Below are experts of layer 2 (counted from 0) of a mixture-of-experts language model. Rows are named router (the router's row for the expert), up (a neuron's input weights, with its number) and show model dimensions 0-191. Each number is 500 + 40 x the weight over its row's rms, rounded and kept within 0 to 999. Numbers have three digits each.
Before each expert's rows: a language model's description of what the expert responds to. This comes from a sample of Wikipedia text that the model never trained on.

# expert 58
It responds to: Word-final suffixes, mainly er, ers and ator, forming agent nouns and similar endings: promoter, designer, boxer, ventilators, Commissioner.
router:465454468472512476532463563446488533541487543522485477474517495475551518510462466502449497468553537481528554474514546496499513484478544519517466502495432544501468521456447591500411500499532514453522452498519503566545490533473477517541456414625469530490466521532566515449531470395513542445513511525507561455454559581481469451477510444538434554494507449467523439420497500468509469543482478492457476518532539519449496490480582520516508424536518441483463461491664479522540481524432443504452475467474517529533489521493531492475494524502498479565523509494551489496563406539510469460
up0:562512478565523459508523506474443515522512460452510467502450476514489520532469493545563439435532531501463426498575520519527468592524514441502446490529575432454445557563452523480455561493519501480493496393516476453470477512458499416461465533462496486465448589504508476520553480543544540420553544533534483526482390482496533536511526543508502491553577476497511514417531489503491418559569553449475510468480463458493523494479431533513506478535570467463549553511481548440526515509507512415544493519514481534483517482494465461467517477510516460492505499565576529486574548470531504562
up1:517472504479476533469524492476562515444428459482421565512512504558475493564555465503503509514396520497422480547529509547532416485513515434531519506480504481504510521518450417498462492345535496496504418464477496530517407460472422572479538502512515490500486478462554512494513445467566577542485514496569452590490505528487517512553454517548467499526528481491525507478467510462571544508570461479465485479532446460485567502527471499531465516513491543589498515522537516432517560525449495506532445433517479516515524504412535537479559435449563544534496572498523506473499498529502526466
up2:466519538508487545559526494485584549438435497578484472543560501507491490521449471485482504519466454506443449518540548417535515465508518593515510554584555560464486524522442568477515502556531493530529455424445536478444469486525459446484493477584569463494505579472489585466496553576522477508518492483437491530500512510518486535473455545477578516558444482489477496485501461452469488469443512523488544503511434476503500578495499511471529511444500503420482509594502501522550547529527433479529478568424462495517488583539553500542507443509537519514550579519475507479496544487520568441
up3:563476496518465491488487490593519561444521483515558478436449550471491488480523500513511485526541525471510568534547468496455483517504534482531531471480454545496462589421452578521501479490558520502518532416508467508516403525555473487526467468573522449598454570490495473516540488456452413442536555502555476578546496468499514547480483508474542512533416449569501499520476430511522491509521479450529488496593494409589485441494514485449546518500524473513532504542588571560504502504532498525458549553463538476501484562484515481532516469477485512430490543564537522476519573459483519494

# expert 15
It responds to: Word-final and inner pieces after a split word stem in running prose, such as -ire in backfire, -ied, -urn, -ancing.
router:429495536473510552638493528497440528487519550513488488535497452474487537489478354452507545553472520462448565465458482548527475447514481475471523554502493476470485463392525438524532561531529495543478479485512534460541509503504488494462516459611503493523506491282539527544496507552520536448474451508468530497453495514487477498514472531467514531486433487489483530526485487525524446567522433535503491492465528504530499549487522517558535490458492483576452506498504530492606482439501443515492444510474537538517480511483474477496484508499504498533457515556452505496562502552494489509
up2:533554474469520498467466515453481481550571510521552500496532460464482517468479448479517594518479533456541488488514501480522446546460449531432497457503507577473513489464495505503455548467359551503522467481478507495547434544499488557524572543530515475574571470567508577515514446443504508452485468507539544465573558504423550539545515491474569505507433513563548449405491495459464550516469466556448429574432537514480519480454435489489533495558472557531492492495464494492423447476481505575506536481448496519540454508530470508542545504496531504526476467521500535465505437464464546555
up3:488528443440433478535472441468437523466443484488455482502565532485491508517489476428524520506499444544461546478573536555491540498521536404522504420518501448526546547487444527431491536479542488493520499465509542522491486506496590519541514450498448479410552485483497460487530470433535593565482463478520574483552470484513492554454477538491457499470489515457463497517495511507485498504445508592442497551464523457400436470471520527422511559555492501423520545547510539513518573494504532503427460526500508462508461456549530405450508540469494523432470461465501463438527564510502531560
up4:497439592535439514524512550472563497437502519499496536538530495523476509482497398501536491482502490506489574434465469559496543563530495533430491514484503509453437508404437485549470513487504501487488511464547545467514440474506471433501389505540519415494472530518551490518508507534515402486537508499527509553489430442490484550499469513474527519529546505475539579475468510540444483483556492477521475455547552423543473445534445518487506527503501515512444565519453483551535449552538521509419494482467476546499561560641463474585398529484529485502511475497517528535506528507473503479
up5:436482514442515488427460539494456471544541453454535434460552490495512529567547525515517470462504537485502521447438508592551523462483451372485553507492459453497592524503463515478453494530438582487442496472446495449520468496459545508474549587548500500538461493530567471542487571545430499478484428635542542499485481502515448505497470446473449489554479441510478555445463529517484522517516469437489505476509482492516567471511452507493577467508459562483539545525500433461494509481474480538498504476459555496476490522432498443524525523484526528549542534432511518481506554461468544556

# expert 21
It responds to: Later digit groups after commas, decimal points or year prefixes, such as 00 in 12,000, 70 in 2.70, 60 in 1960s.
router:464464497440526437594464479544505501447464525521439505424499476522382502542523482535463524436511426524480474464510532513492543540505541467520514480504452546531491446560490449513578525543477466576519475520481515534500485481490497466506516580495480512479575469466510519563374503499510443556517500506487507500503467540487488509540478477470531506499408426464517361517507464501508615462477391546456528490483518492512543473487524482505506459550477463510453429501524467488576491466480538483559547556493463446481457483494514472505479525520525587581455520523539486493494537470517548484
up5:503510524533526481510510609474451488540577504478483451502505518461505478448524567438567500497554516483528499447552495435518445515504528440577522507582470514497517505483537412502521441536477387501415534402498516494476470470528494477433431470482478519505497519547462460490436464480470457548499536479505454521476443565479515453491442602484462532527512485489471431554466478544496446409528426498404531510507481486496480529514509508474472381495602568503536479455518526548482533501477549518502509523503457501447519506518547490533467457487474515510507512483467555474580491520537523510
up6:401456487509497415464512456483502481506445481467492451494444405608523550495487559519489500477495482453450474494499528491451510521490538540489447410562459494447488479453493522490579500453467441535458471469533473543518383385438517426501552567455514428459566539506514531543426498537538554515529480515412501514456431473439477571510527456470486506518516499479535477504530423495543514468509498526521475523518500442457526446519513518458467564497503485497469474544490478470521555478567477446526491489432491465486531519468523501515524515505510526485473531422558475493506578454523558500
up7:474513467487501494554461543456487489469480510504455485439553497453464479553525530438498553525537503480420493505522472512503471491492452539477478499558473569518473546543440541522567588523482479477499442398503533520551544443452530470433475580501612470540584529424495476518442494457493482570484568472531506581495484465523548604523524525487562482490467474540492442518482444515468586477463479548529527503547551484496525595539484482509480456498480447467564497510551474532500496517453514449532509564478431501560510545489450502557491519421523593486522473462529503481464502507467535504
up8:425550496491472449473522545460505515463453453482494463431551486512440510531475519497493573523490482549442453457496538483523518510492497493530516508567435540506492518559421517492528434518485469521538450443513532454553460436481431406576498574501580507512501511481469543456454508499539507537505478470486484570495446519477476598526533548514460534541467401453424464478469414554508519484525550550448485486479550509510550521584511500489488520589526458495508488551521465562569520488555469428486551502497481490473456499537553542498484499493449480502509558499556542437473542451505567575